python train.py --d_model=256 --routed_scale=1.0 --init_std_router=0.00603 --vocab_size=4096 --norm_eps=1e-05
Below are experts of layer 6 (counted from 0) of a mixture-of-experts language model. Rows are named router (the router's row for the expert), gate (a neuron's input weights, with its number), up (a neuron's input weights, with its number) and show model dimensions 128-191. Each number is 128 + 32 x the weight over its row's rms, rounded and kept within 0 to 255. Numbers have three digits each.
After each expert's rows: a language model's description of what the expert responds to. This comes from a sample of Wikipedia text that the model never trained on.

# expert 3
router:107074068150136101165166155139089112124118122156152137166141118165076047161106083153102130141155207152140143129124160110098127087148080138156114139095119134145075129127126090152129168133090139
gate2:095078103159139124199109139135097111148095149113176100116112096077152194154163117123082127098058139106095103088154135160082200119098149094091122154115100107143112110124160105119145127127135137
up2:142163161117137098038145123166126094090101119132114170131111129113113146127182113103223139179173130148098116140156095136142143120119115136108152108139174112134103123120141141173105150163160119
gate3:117102150142141141169137164123106075120198144143101134067102139117110122162112122137081130175136199149130105127143138164136120177109078111094115113129129119072135154115097106169117140160162103
up3:137114161118127161120095159159100050146183141128107175106081096141143116163137113175128147073117174127128094124115170153090119115127096101162137111147166152063081137092095107085126104098166151
gate4:102142141145122096105099079136098142124134174077113133096141123131186131136158146119161089143163117051101145123147092136087108105149113106162139132140184181149089126101165120128102102125144108
up4:120165171102145127158108103151126123123151112164156131100126104109090134121139182101125078127110086112083085152156142151114139158160129095183168057098105147138059108138103104108100129095118111
gate5:098094098118080099163132122162081121157131116126103121113108106141157118084113138156070141143122114124152114149158112125123072133070151140152132156129126176171151157107118148115162124158055111
up5:174122120100125187129110113169136131159161148146143182107162121118112108093120155156079162121134159101089136168144084096128093064144084126107125138127183112120124174167185119135108091069137145
gate6:145116103114158095108169138125135168141131136154166112126154126171134140103136172111092107093080221092110136130127141138117094219154112088159113191121118144150109089129130155030079126063116143
up6:145109174072124108177133157158137182134125091200119156152103120131111116126181137102132105115086114158164115068149139115143078116150155100166183127126113145153127074130144163102108172100100121
What it handles: Word-final suffix pieces forming adjectives or nouns, such as -ical, -ual, -ational, -ian, -ary, plus capitalized National, Social, Human.

# expert 0
router:158118098146132129144152106052115106173089113123161112143148098136104093135159060137123138127172187150170144125154128115145139116149121168125167126164184105121132155130160110160142117093177077
gate2:114160150124132172157130159145056175163101112161132161170124160122135165195093109170111183153163118095176111099168139142103159124085113175155161067167135117138130148138141132132143128069185103
up2:119119110167134100119160087119234121119179175096062068132097127147118084091137153111127036156099111192165148143092149179186126111134131153138088213106165159100129121105122089122101148183111130
gate3:099137131193196088128086068191103168164122154154087068134115109149172087124140160071116183097143140132119116126109113105150110153099152110059167157135154175160128195123156101120133146179104148
up3:118134117138146083177117074203106160115119091128088082145212128102149119084127094053169136108158143129159137172119169125162060116076130117092186088109124160140148187129099127186165166148101109
gate4:110092145096106112112161102163130115126087097102116189171142162105127122100098138175137104123097186078151141133145160150143110115098108088080186161117128135183121151149130128080209075103179127
up4:185139075064091104103163104101110060161151149157124155129158153101187178147163134109104130095083100090097113152105088132125124181123138124182065076169095077146171125095169100096126123115096173
gate5:135133122110152126123092162158090179080130164111156125085143130114145165140107101140137157098188108087154119128122095124149137132166157128101107141141168167158089053156090100102135144142091123
up5:152150166161135126107122120087149175120145112095085096140158132131163109146160111072096076126104134198132130164087148120123154136102179155100104125076123091060111185132152141124091115142154153
gate6:133084113132139163167134069151132103180131116138132146065120085123121128189151106080098104122079135193115138162141180142122146131141122123143116178149126129074159112159120160104080136117127099
up6:129198135160128108127081165096140135086120130138118058177131192088199118144127153186105159175176148098132139131164111144135148069122098130186164118092127118159084121100201124133202163102126170
What it handles: Short lowercase pieces in the middle of a word, often m/p-heavy, like E-m-pty, E-p-iscopal, rec-ip-ient, T-ull-ins.

# expert 7
router:131127077146107104119167127132100137084113121129155165137131123170096121127153089078073143148135130140151122157147063082123087117090094128129105120119138101137150113173123134179160128160104112
gate0:129117096155150068139138179122172096146090145125165073073160071169174172109116108136104111160147144200171092097165057074182109155082105127124143130129162082174144122174179176113143200129075099
up0:106126106142128087104075111138119118067145142111085066076132118067102102109096128097103136130166112114091148112128126122138119163096173114090088092190124119121089159145130120144155142136175112
gate1:077106113157139087154157118089156104125127199223105142120206123092137162152146127129090127124128130127173083102152178148144109125100085121093096121111126189114171105126113130121174109116066171
up1:087119105183119124115123170045126097152162165185136117083140100143160146156137104092105134174101101081138109070127109161104116156044091138087148119128154131124209129092145087105139114057104145
gate2:126178197141105093134129097128145128127138111188109127125155151140146110094101167108029094118156067115101132202116107163121107115145086049129106068133107136152101191173156127130157116139076134
up2:120129091110102078131084171082142117179141115120161116092170087140153121192138205168080134125139152093158158121140090097137089178075148207123086170136155091111161159097151069113066119096119113
gate3:117118074149068128133064111079170146112126110098116071150108135184138177149090124162109145102164151070123117142141124141188125135072085139147101112146123105184128121144162109109129127168134139
up3:104115147140143083145131146154087131134119140107143121068133111148107144166157160127094141138206112110134078089195147081148152190121160116178120081127201154112116126129132152100111139029126191
gate4:166112163096117189171127159127123174102161089103120122142110117070157161105113040120121134118119151147125154102096104128160124093150138177134118152151180159136187174156122061160128081145100093
up4:109120126138115172110141138079197158160068154149118107099151113175135153126124179198209063128142087105184120173126126046136156098147106111148096158122193184109104175143131129127137149168108121
What it handles: Word-start pieces beginning with f or F in general prose, e.g. f(antasy), f(amilies), f(arms), plus form, design and fund stems.

# expert 4
router:104138133121165129134157129063145113131099169107136125176107131130153064117185089125134089150147124140105128117113095143128103140154110169186103164075151086134102114123161125171125099172129131
gate2:144127153099123175114130127114106139074132123135132156155123156094099106117199112110141096163152071144114117110105091081101133096121160140190166104152088141156083108121167120101110138168079118
up2:155143131133087095125108091129102144142115158129100057170128126128152137099091146117088127133094180115115093153136111167134128072113103076110121140101106089090201148057137117154069079108191072
gate3:094175117150120161142120219116101181203096102141094097113173138183183084096102143079118177106180128118157175106126103107092106141089129107162161105096134120133127090144085130144135133095132113
up3:210108142136135115145116179185109134193132142155108107147190117163104134141161143130125138129178124159187104174129121109127174107173152121122175121056086157114090116143111130104114122171121101
gate4:127148102130136112161115169075146123149189133140107131102134096054108068141168155191100106119160073125148091074111113162124102100158108122193152084106175129156085174101197145110202124171128173
up4:128095113114157124149116138127140101127181173136148148049104109082075089187095164167123104133169089080106128090130069181158120100170097088196134131133118102129074155185183177111143143123124099
gate5:122174105111149129130155150189214107147145123168073044100120132105099183081147164120139129142103120088109094116157087102179101138090163142137121141082163121167116148120118164149152123137191120
up5:134112163116107128073082121117087131111106141120186115149119165115162098185116129139114055120106137153126164133154173137093131101140102101069061140121137082128126116120084109114167104128101129
gate6:123124179118127171172128117108121155111164216126110113074148169138141143192144098080111138127144056155123091167146103102163156105140132110140144137121106102117121124090092202160150114162140059
up6:108131123066062136138123110068120134097114165133108155062144150126181136174091101131114180119157097112132079136135100136174139123102147168118168111120077146142150157099090130126177190117149087
What it handles: Prepositions and conjunctions after a noun, verb or comma, introducing a phrase, such as from, in, of, during, between.

# expert 53
router:152127084089135091108161140073125152139116105140153103157139187101113069174159114156107120156165132166126141188119164154096172090121073102095151097103095089166149099155169164192137132124071163
gate0:067137144101154097126134078185114045140075121121113150136102139149129073146112170109127104101128151114161168126177109134084125164156140136120120088068083134105070176131112156109148094154113103
up0:168119101097131104051169087134139104145097108136099138101111172156113118154117159134107158159128134167172131136125182078150128133121099109169095076148108097099087117152080169138098174166084083
gate1:113145092159183151161183154152116183080083136111109150112096077145106173055150118188109177109074106154151128134141100123144065123101103156170176126118155080153094126099187169115118127200130085
up1:150108086182190167144182185108125169097085130116117126097092111080091197079154089180062150154078061165127096185103107089129076145103124178131121131093104093129142159077165142112105131166067158
gate2:108095169051115155108143116165114118115116138135144109156139164134178095122151142144117092092114137137115168121101106106146125087168127117047185102127095099128143142118085103130104090151132157
up2:178195082139099079130172116073186106172156142133123125125120145122096124119195125115156096137145140101115151139127197170124168144152119147176108161084149068113149087189194139108131111110113167
gate3:136117126145149158160080062136131077151133127066105125140122204165114139141150113155106113106083102089116101067165149116088179133132111111157132203127134113188151091088153135095106181138110129
up3:167138114146094110143159160086143129122121161127140099156160122127103155167115108119090044132133136070128124112150087144133104160139116139102090154110173154145141152119120155170112058137121137
gate4:184157132155167165096113127173172136109144125136131138090078200146119185139094199173114117151161130084119169104158151164125233173135133092147118076122131141154156171139151095174131091196121104
up4:163088109061098089134190125084102145084119140089101111186171050112156108116139079092150156087087139152170106190128066094128027124166108148114162202156112128122088104082137122115084165126129183
What it handles: Commas and semicolons separating list items or clauses, before and, which, including, plus raw byte pieces of Cyrillic and accented letters.

# expert 40
router:178115084111131124151120133136152129158100135145189129187095106181115078134181134185133164179174146156103133130106107133124104131166094183150137187175169145124057137102100141159154124148115170
gate2:159170116129070150115093111154159149095164128123130173177144109164111125133130109139130108129110141103189163046112148144117090125085139151124143148211062138133150119062144093108094094152124138
up2:169148083114097152138168158154165142114160036137127128137118128099112132121102142153163124106128139173151145128125129136085116143094104118105213155194134150108126117097160082123103081101129091
gate3:160139078088111165136124129131122142117176141094100100083177170048118154144154046116162122114144150147106085082169170146190136144139090153211048100140179147102137170178034040075131076079149184
up3:097111144115129137116096127132109093087094125155167091128093109189129100138126117189143089157112131146179101145081143132104107135117140096086170102131079073163151125094167157085141202211089084
gate4:169105174140139126097115205115129166070204131118186142124143152061177097171099106140078144121106157153168120130097143137137093053148135116106107161096135162109067128107080130105156123105082140
up4:127130145125121193204124108098102108133170143092094107160170112151082092144154073169145130085085132159162139152119123106161097109120139159126128124147154135144123099138118150077160127080151099
gate5:157189186120168192126131125122131121106137147117145151136110185151115128065136167139118112123124153138130121142165101147102143098159102135127128119135061138138127142129088082072145097058119144
up5:095114065135070154104137150152143126088161109133139078109119149151087068120124199104123124155171086138104129175145167100090165123112166180126063098162143118105145175150086169097167142146142115
gate6:118125143148111114157087067139151115131158132141131124156165157174137146092124137122154104155132184113171159050114092122155089132085189111094113100139142150130000142111067168162188171145152123
up6:089125155103171137149088125189142134099132138158158127142081169186076145158123164112150148164135164112169104138083111079140109195130128109075138113102205136154031159124074132144177154144205108
What it handles: The word "not", including inside "notable", plus modals like would, can, may, and mid-word pieces of foreign names.

# expert 45
router:147139107119181127128160110095173157110082165149166111158086120133105090120176085160137100150169104130107142163154108105128110110151103125164111117094139095157084139125100121159124142162160096
gate2:164118133145113124118109136205194118099118164115146100159154055096151140189135116176167133134137136126173150071118144119191119138142135150118088090095153139099103137132119190156122132152111126
up2:155104086138123139100104139119117136103147120097100128102158133068131153169106150117192116122066105144112148128184054130077109105174095158129077105074126139116141064139106083148113099121128111
gate3:159092109176149180079173140150094178127103105194174142091151075103139159139128135121119135080084096163081174129138090165139148163168142149116145152151120122129130107135134102129152134111106135
up3:110152095038097147158141123145151107161147132117145092138109192164146162144151146080135156160178163074156081104088150089053132090155117114115134050066111132140140150128095123106149148163131158
gate4:079118162147150129139126148137102159114096133157110127130108116099060112145120183180089164084098158155100106179142125150123104125147151148101157114119194135025060162135109169125033123118067075
up4:191167122095131137085123133140138082151147159130106086113105074132163115100147107148134141150141134123170133109120142092131132139129101151168084158063125124146157122121151099151189204099115144
gate5:116095178113104133093088153123134079151124174156104163108174176163213083133122161149155159071137139113074159165122132131079070099097090104154074162128133099179148179136053154126122171108133177
up5:130148106143109133112148051160058189093165125087164141126098139086070155115164048114098131171125071151143118119145160109114193115152200122066130102170136132155144092138132091108098146134173122
gate6:152127129099194173067122112148073097188121146123080111148110187116086073146120162136063110107141073098101103144104120122140133148121087150083090075095106140161129141077063107203126137143116071
up6:121169123128177106138096164089122137099131116144209079104093137111163139205100155150082128159148104108103072118202152179151140120148103159123099092041162067111112141110113160191131112176127097
What it handles: Prepositions like in, of, to, for, on, with, during and under following a verb or noun, before the or his.

# expert 54
router:142126089133144119164175138079076111162115165160149132157120142188136104107157077181111162166150181174124104161137118142074128124166077188191186134112122124042069130138149156161152153133136108
gate2:148174132111114141106119112095132131104117104141119097171142108144176142067125128169108114098117095115145093127092163095074096057120134212153143119100101138143125097131132077148134160136191127
up2:141151159038122153129132126143088177124127083157184174175142139134108151111154117136059127118171091116105093163148123082138122086152098166100111120094024138129154123159076038190152181105163180
gate3:130120125172107154195135120165032067193144139169117142157170123091154130105151068179141142136100156151129142184134127076176139139096119128153160151134144125120169079175130097168103138124134105
up3:119149127088093154168087121113114147131143095118159097100144092128110135095145079128107131119145140089165076203178077136181089068126078085145102146114102191140157117217157140131087163069152133
gate4:198095099116114144174105148142151104173167148161082157123105167166157068077124111133102146102098141146121084174095118097158133150105129133137118119061148190155089152119118093196165141095190160
up4:173095102123148146129101128202149138152109122139101122095117168196146145096136142182093079073136105115138086171122118118120137139069127107127092092109090162157133125172074107170183111105105138
gate5:086135154090145139157156158189099162132123168101165180173147158124135135105136138095118072112160124175067100129109145148160090124198165105162076147168107105165180108132119190131146186158125101
up5:131142118097131070112119106059153118114142067166088172071168068096157078140138102131114160159118126150115104103124119176146138106186128128105166112145128110141105157152124071108097122136122172
gate6:099148123135119142165101130096112124148083160139132144187162148095124128090145070110117080139141198126097070115136169151126112178117124110065173133152064195155107194116158090129164140142194137
up6:175118179114132116094104157162115156139101119065161119105118125167147099150138179132159161111131063138140154214165080078139088099088130172167110136143150114118178053134142121110124125054076121
What it handles: The word start ex (exchange, exclusively) and Latin or Spanish name pieces like -z, -us, -ius in Ramírez, Siricius.

# expert 35
router:145125115108124048156157109046146143130090151126172119135150123178143070153101107119117101131164194142163113096097110097110107134169097148143096092114110125056176156118159175141170131125169123
gate2:144131102157092163088089162137070162171181164090129061096089102154129151148117117127140140154135113139096128121107100094146064135110124118097101113130126140086155143100136187116071170065107117
up2:167066142182144099147116116151149079197165113141107095108106149086109137145165118138126132191129151129098127108159095148135044176158120197076103126167147097081122143123148154109115121163145090
gate3:179131133142137064164124089110115086111099134108101103156122164155175118158057092129098122137157124136155060130117170089109128158124093096135181119129065116119072075163163069116164111165154143
up3:135167149073098163079100115154146162133143172160093189114069125120098127110138170118149109086098128120106156081179112080116094161107189110155056146095170116140176205141089195092071172075081092
gate4:130120132145087119075109080090157093149134028140084140131107092123121097049174104093155114077091099105127159110147072116141147141116145109163204167126097181111183107133169140144149188063139094
up4:131176202138105091091094069120165114156147073191133078097187118135147138043130146090135124085126107120135187115076103108144123128112135153116164068081108148119124174131130128136143152085114150
gate5:099108143158162154083169108120168163132151127117165139111052114145149173125185168147145148145080118133178142173162134118165073132111138122054141085123190116138131175123140150133168153089102127
up5:145124137153107118148134151176083063103128120148125107111198121120132083146101117116130117158143115138079137120132164167141195083176108146166104149145131142130113112139108086128129103165167150
gate6:128129143133065151104091113127140139122105079155120127163120116141172133105161139076127114137179106113143058137140159148139160138107095184124146138115119166106094156152111146132217113172120068
up6:114149145157139135102080119097147116109160160155125145086134139159142206098082055097107103131094071199118074173154179042157159118119126136133134132111183134077111097201135114089106086135096113
What it handles: Periods closing a sentence before the next one starts, plus decimal points in numbers and table stats, such as 60.98, 58.45.

# expert 42
router:139125086104125132169169086067097142132077164167157158193164099197082061153132035155107176151169117131151137142133132123116116128120141162141112089124126074105125135151208141152149134123147102
gate0:086125157140143072123155149132109099126122125138145209101142131149155081066059077107141178158098178108144110106181134108179111092123142073133169116111117138085083154087186125152173083116099107
up0:140122131134083139139125131129153124128146121133107070125113174107077131173189213162120098072156087157134122158068152087094153156150092174101123177148178071161160070152123087096089191130167171
gate1:092152176122134206119096150166143055171098145131097161116148162145154140140154105123079146194140120151152123193115126111153095107089178078135137141128085133129116135127143078121153168162119106
up1:121091115169111051108079115091141161106126136096146135134155096175155122112122126131178134135073125122121153173117188117160173148161119106154065117151156102161136123108087080102123130204148187
gate2:113123136116048103111162121150120158103107175153110083167110102193043153071137140106131095157107125166101090121099139134172137128140158119096098169114074143083129076163134075121170130137134086
up2:071111107106092120119157105118089150165113118091169138130101107192054164094153118129156115208158142147123141120139103150156132114124159121117096176095097153108104070149132134129204167096175074
gate3:149155121076101118103091128135116141116135125155149078078115135120137175115094135092125126073098136112130077124108123116125123108181090140161127128150089100148152079132099094132121196168129118
up3:099153111064144125134115142152105081130102161159160140115111154181140148128165133157102095175088118130167094153127134128142108140152122154099191136105104108125162098128139107180156112171095165
gate4:098134170135098173136096147068149133159133108164088149151104123108069138143143129119072169190168094144071175142120155112070120103126116101134070156164118117139150169111176134115147170125132098
up4:110152160146126157139132095167132089092157143077120168102138101101124155143130081095155060093115120159170153136133067072156161183171117122088128135133129135144132081156137157156087144114093138
What it handles: Head nouns of organizations, offices and places after the or a modifier, e.g. Commission, Committee, Division, Party, School.

# expert 43
router:097163097096112100166186147108104088156079174183128144138155092175092081146127104136104155148176151160148092168187171112107115146112111156146132123121155092115100126192131146145155129127159124
gate2:098118121164109159127111128174192158132086137121076143121126141182153137117128114106135103090148114160097116189120096141117151057091064122142144098139137111169152120102109167157188063126134080
up2:104146136155094187137015137149133123145145141151104105133102123184124132091143092120164113094126146141106109163146134163126102119067107106157129171120146120145162103115131104143197089146088108
gate3:111097185150101115134110153150100116161132137179119157118116124136204122145110129129136182074161154198133104160115160115160127178111089147136132106086113097107129150125051104103142128103117167
up3:181087099107084089182081132116188118080166076127136036143115069120139172134078134107130129157104115123123189139093111110056182104143153141137147110134082133123111108090160136157127077175109175
gate4:107160068151127134161151156111116125165112079197115123087099095151127098128110207153126114124139078148071112091152142088142145080146091125154089098134116115078196088153145126177115076168161148
up4:172085146119097090131112080167119165119170129062141091127090161159147087122134038123157097135134165064133153141107111150117111137135161128119147155117070136161120164122088084093128111096132100
gate5:146130123096135112142138100137093093151124139170100120096158103194147097132095105132145133161114136167139145166136094174116138118140171142081163125113118108211175103147159107167067134136145144
up5:127118113172160178136098169070177166079121137090146120163120115058125093156122118153195098147175126121116088154155149066183151064099120178155111153133142144025112170115109127142137122112145081
gate6:179074064089123128149120202198170098103103132129111166152144118156108131111085126129148104162118138136135111126165156119147118175140173127129103173132040124153186158173080148100169124141102098
up6:178115121101087152157143152161121085100119167143114136128208146166123126076094111112153117141097122142127101140192140106123109182083163145122132140177068131181138177120098178145156090097176194
What it handles: Final words of proper names for schools, memorials, streets and places, e.g. School, University, Memorial, Center, -ville, -shire.

# expert 17
router:132149105107107155136118121123103129168084179131128117144142117201100088147164089127096139152180188096131112196084135111110135111191084142155160143101118108128139111168128158141159145165109108
gate2:072144116111118184105116093172119148101124130149065141079081140151198140127185136153166145111170132095173111099108108114089125118128162155160125138110164094121128152144084113137127093097068124
up2:114114081160127115133137082153130161143123114174111090104063131191193201085182161128156122175140140123177098129151117144092157123131127143115149113091145127130097126086093135141136085149144154
gate3:115148152098095137101103101141088129128116195150050131121159141102147114122092112138112126106189148093100100118111130164140093134120106161149176174124144164195169115146119139145125104167073181
up3:130118173078084125090076122179118120138137156127086122122204155116148117090053126154135122130159125105117106131108131163138116147118123128122147141176126147193130106173144112130127080152074173
gate4:114091113146137125085150080080081178134133119121171099111110076113130117123135117161133131135157092128128166149099120112120119116130078234128143088123141133176116125133132120153158104149179140
up4:089100128098133153111146079162117065131080106150114154130116147153163107133171123094067088148109171144108130097152175153067157139173146117144156162126109131106142113099134154132094119151120068
gate5:116152078115068101138154171156095136175100126122154120055085108143137140156160156128154156125117081079131114200041104196139110122150211139138138051099169134149112174148107165119177113192128095
up5:148131200175119093120102153163121115106129134125153112098107133081107125128121142093129162090143144100129131112112163099159167083139172121085113162182056165117128168129132159154147113110189108
gate6:158124076156126094171120100099170133149117168133086136157151085104184147173154163178161149139137127130141172157121189171142165066089127139165148126146147136164091131062088058189098175126143075
up6:142088128193132140163131140157128157150138086118135148104154091135114157083105070131112157188100071165157156170088145065162167077090151148192123114135168168184135147136130069169149146138085083
What it handles: Line breaks ending a paragraph before a == heading ==, after headings, and between table rows or list items.

# expert 36
router:147115129136096097119159136049102139197058113146167162120145093120120087140118055146096194133136143144170111191140172149083108118123128145169120115095164127112114127155153147148164111126147162
gate0:181132060080135114183121140076113146118058127183102140063119128131152141105111173105087143079155092153155138174147147131171159113107206090114146112129083129068099131151109119115146121115101140
up0:143107066087126086148136149089174104084104140175096136108137074092129144122142135072073167091160129126189163189113136153175109114115164078130136077088111113098139126158150106151160127121068124
gate1:126149181162132156134139176109121111181142101142105141127136063132151069103057111138152126146120174135210110110111147165118157069116103136089147162133168195148106094147170158039117104075118125
up1:141126104143135105124102094149177184047107151138161126177134213194113145111173145146079082130113114098137137136114057120127126178135120118161120073115104122142131144112117163194209133157154101
gate2:154139176139066144123107169067179159141200087155086103086129177074108147144117092136102147126060084140097110085185177068143176093082180109149126162086108155131146186117126083081161090161142175
up2:106063112120161083151119146193106138167068091102147117155131175142106160100118163078139112128141178137151163109097106126100123135135086138121148095128121140098111093087126118114080147104120080
gate3:123157148133128156172139179103106139096075133065132182076133142132178131145125114130160162155094126155059086237127187098145106100122137105206133115138124147181121077157194079119124181124128097
up3:115138159159081122146112130135142175059184130087112177086135155162179190151101100157126182134089144122090113157139165116147082120153163095148094190096068108140182069114188123094087179143137084
gate4:143063087150117183077126119129129152160108116081087153110129130121198176101065140160152132168108094113090091124090108178170078158111163083172109200084165141088119154146141103092058115090116166
up4:116097139110116153125137085183104177180119150127116076127178180036146111082112059105159143119127113141090122155125126100152041164093123093144106154105135167116086123154139116116084143107135051
What it handles: Nouns and word endings about films, albums, music, television and publications, e.g. Universal Music, Cartoon Network, Albums, Reception.

# expert 57
router:152161076132115112161157141114033126131115129128136170144141128174051050187114115087107136130104161132163139157088106153134135127112089135126100157129141077150145145144139137176123068163134153
gate0:136137102100104146147113112126107126101153110025091133111114132121167092093134113140128139126090163112109114157141123184172162114127134061133171151125094124146128109144178184113113115124130136
up0:157119102105155124157120086129171110208102144159092134128119090169128169141115128078177101190100103153143126162132130094094100182133147118068130112157141130178094079144146190165109131146105107
gate1:134113119184114084173137110121186127122164109214105113141101126154113141135170150116120179119131236113151162093136140135151166136117103214156135076064146128027145155112158114158135161131125101
up1:105143142080160194050143076112113119149085185098128117104159124131145116117119099191122135181132050119089087173095073120130055102112159145100124156165100135214115107146112103124085143165116153
gate2:126135155120140185056115110160098170171064156105086172105141133144050118172163188064137045104101046118139142142136049099106124141122089090108136158109144117183077096125090072127127128129071120
up2:103128149137136090106102140109176053102158081171127118102159108113116225154037164091125126070169118151146064073177168133124085151112133087151102101150169099090148174169135152127122110113145160
gate3:173139111149051182116125134117135119187118112137134104133137117104155115139164063152157120114163164077131090179093126152176113124120082035146101117160141166158081188167168104129097059075097103
up3:150121128138128117106134162096134146202077143125152103126132146113153129124162065108123126118107094125125119225071142148086109076112113089090076174165177126182149162127184136116153096092112199
gate4:081138093164109072086142169142115157101166140154130145095146164107114112163122175158169166135074139129100073101090104132130042149106146187108093128074145113166096115106158098210101125199181196
up4:160113121098159139145119142132164121132096130099099115169153074129185151093113096130116117123119112093125147142129148182120146114141078085127161138182133155121155123165128195070109132052091096
What it handles: Word-initial letters H, F, h, f and clusters sh, fl, starting words like happiness, hotel, HMAS, Frente.

# expert 16
router:100107080099117138132154102113150118097097130150136113147145105131100080097155082066147141124136134115151187171151131127117161106116066144186098151102130088111141139134119129189116123163132110
gate0:143183185118145143157054074176072106127122146127176088200135122104102100129139100117128102133127104139053070130142107100149146139185103144140123069127137135161120112116072112131165152118151102
up0:132087076147163107133190154100113094150152158121129186108110119160148117154127161145132133147124149069151161097102140160127115188130120115123142131127084140087066162132143147105118121207174132
gate1:115062138160135137087135151115161105087151129105127132124151155144102071123183130082158168095131138066181113072163187148121142110078151068171113137150158077152101141101108125111098159167119072
up1:131100149154146078145131120127102130134108116052071154142131186143097115114192196100153166167126143060156120095153101126143134112108120138201123147111071075126110137081152132094095159148159086
gate2:122165141153125122140135097166154171167112154122125105106143171110146165127141097059123074109122105157113098117134171174137140151082070114129119143156091178157115146153066119145136170120156135
up2:126102127076133109091135129081145092134081095111047132119083096159108061118092175129141117123133119065180128168158126130135141181184172097119148145157153099124097115076197142164103155166106131
gate3:126116075164082116098155102130091108170156146143086146078126152118099101125132154116148135114140163119121184126130118076131134160092053073140119049150116136126128140095159105129057148124129170
up3:164144127123107158099131135116178122139209183099100130111141124102129145098098186128129100126165125103137186148140144112153164173089138084104162113135068114123100132092130072125054136179083127
gate4:165130091068091172101100185131144145147181158114092093109134141150134132114119115140139125151175106137092136146135095154093118166131101112124096097112102096178121113092189092121179129140110167
up4:096139195136211108110135064094175132118098102113190156136133120087114140111099153180119160100116167131144142119085188077148138105095120169116178138152132149065127140107078122136070138139159106
What it handles: Opening words of multiword proper names of countries and institutions, such as New Zealand, United States, Royal Air Force, British, Soviet.

# expert 38
router:156099083109133115080182142104114123156094158149137152169125168151098078151152091146106097144148171128118085138129148099117119154179090155184123148176150062050066127179150179097198141117124136
gate1:137117091101130119168117124151113134181126182161194082151154127111126098102118138124119114108076081200117110043215159133183125151139155089141188036200133133126083134101139170106187099135130142
up1:125137188129135176077147182101112129122135142126108179123141099103104122141125129087114119147125127117178120129101063100130149191102168106149089123088116107137184153088152122166154198109157123
gate2:192126142126174042131163129118102093168100145132086132114118153146145115126151154091100073148183095133108072167186177102119055163115130229113096171151073158102116148136152138137150133115124129
up2:109157114113094146070098080164152153118144115052121158099137177153124124174100173146149111137076090123121193161102137121132135128082100116156110080134146083158120073110129095174141152109138163
gate3:117169105084115110155125124092160118077104123109132111083149117145108123116168163110165154143115175190196094122103148175158156107173076112124095141131141147145086054122130179049115112116193160
up3:123091111140143110153121130208129144132139093100126184143119117112124146155114098127075135123141090092090113120122055091102171176079135141092224124144090140154195111143099082160153133152159123
gate4:121122124141128146107160080120118123132155134121125124087154126141184158133113120184101072154084125124178171076089093074082165168140161146113108094129113105105118116067111107091211106135122152
up4:111105141161143120096176100142083126103124114102105145177142145158167152118108151146118130072118170150126161105160115135057124189155135125108129138140156080064147131130138069090122129157117135
gate5:123181104154108103150193150092083136089100080083054114160181118097144159140129123154131131145123167106164088135104167162140102133139129101131118077139141070142087170076128139087175100048175081
up5:167153099146119134096156157102112143115121105067103132165175160115138171134119174146120110136120130096188106142158152081126072101144164109175113123171157083156106139074163118097210089055163100
What it handles: Middle or final syllables inside surnames and place names, such as -ill, -ell, -ass, -ett, -son, Hall, Scott, plus closing parentheses.

# expert 29
router:112153121127113075126143124139168106150054136168187165154102129158128092132145136143164135121132158105167122136115111145105109129193099189192151161115144089075192130125150153120147075108174133
gate2:137133050116146159086083087190135106157125118186121154091088138197172125183085161130144150202191152131117119113128169180213075148083146115107170121119141191153143156133113158157143129122165117
up2:105114156095126151151112138069136166118150146101127120129117141068113119105151090142117100116128131146089159186127115066068147113138130186135120139151079069073094085118115112153100136142080113
gate3:123138170169161146140151068171162093128108132138050124135154111105158071112162185157150156092094133133126145124121136104145102184076174139174137096137135112066163133110104161133086103100119116
up3:089189154126089133158115109180160163127104127164049120114138140071124136118111123131138151112139163134190131124105109163178131189101152126102059155107158141073114123137060170108156107092132196
gate4:123117127187120153224169149168157162073149197150123124164126142137168140152116064133086202124108166138131126172128198147158068147093140112128129121165149143052144117203152142073126131147146082
up4:137145092164152104153156131114118114105138104070148107087103144051197143148132105144081187060121132197132161112119185131132078127136162077127062139141052154098087103142125107126167195097113097
gate5:170154175148123086105117139123076156131160129080134123098148165144106121105142104099140137134168113092171159158140159077174091082049152071152161104172144140136167161106117084156107066126163113
up5:131185123197093049167180136106096141141089137119134153064163120173199120113191144125162143102161137101180175132138177101139117140116113130170110134165103138104152178118171104122124083097186124
gate6:161157139115093149124174126138164210106147144112117116149157104163171183117131122142133138138122129141152093145100099136104135154092126143008171090126151126163155145118147149150167085156112118
up6:139120093105131097109114121121136100149146131177194110119108177208136142155097151122125129143120110186091075164190142147115104140122122099138144092057149095163112071151082118088149190125169130
What it handles: Word-opening pieces after a capital, especially d in Ad-miral, Ad-vertisement, McD-onald, plus ad, ind, red, sub prefixes and sentence periods.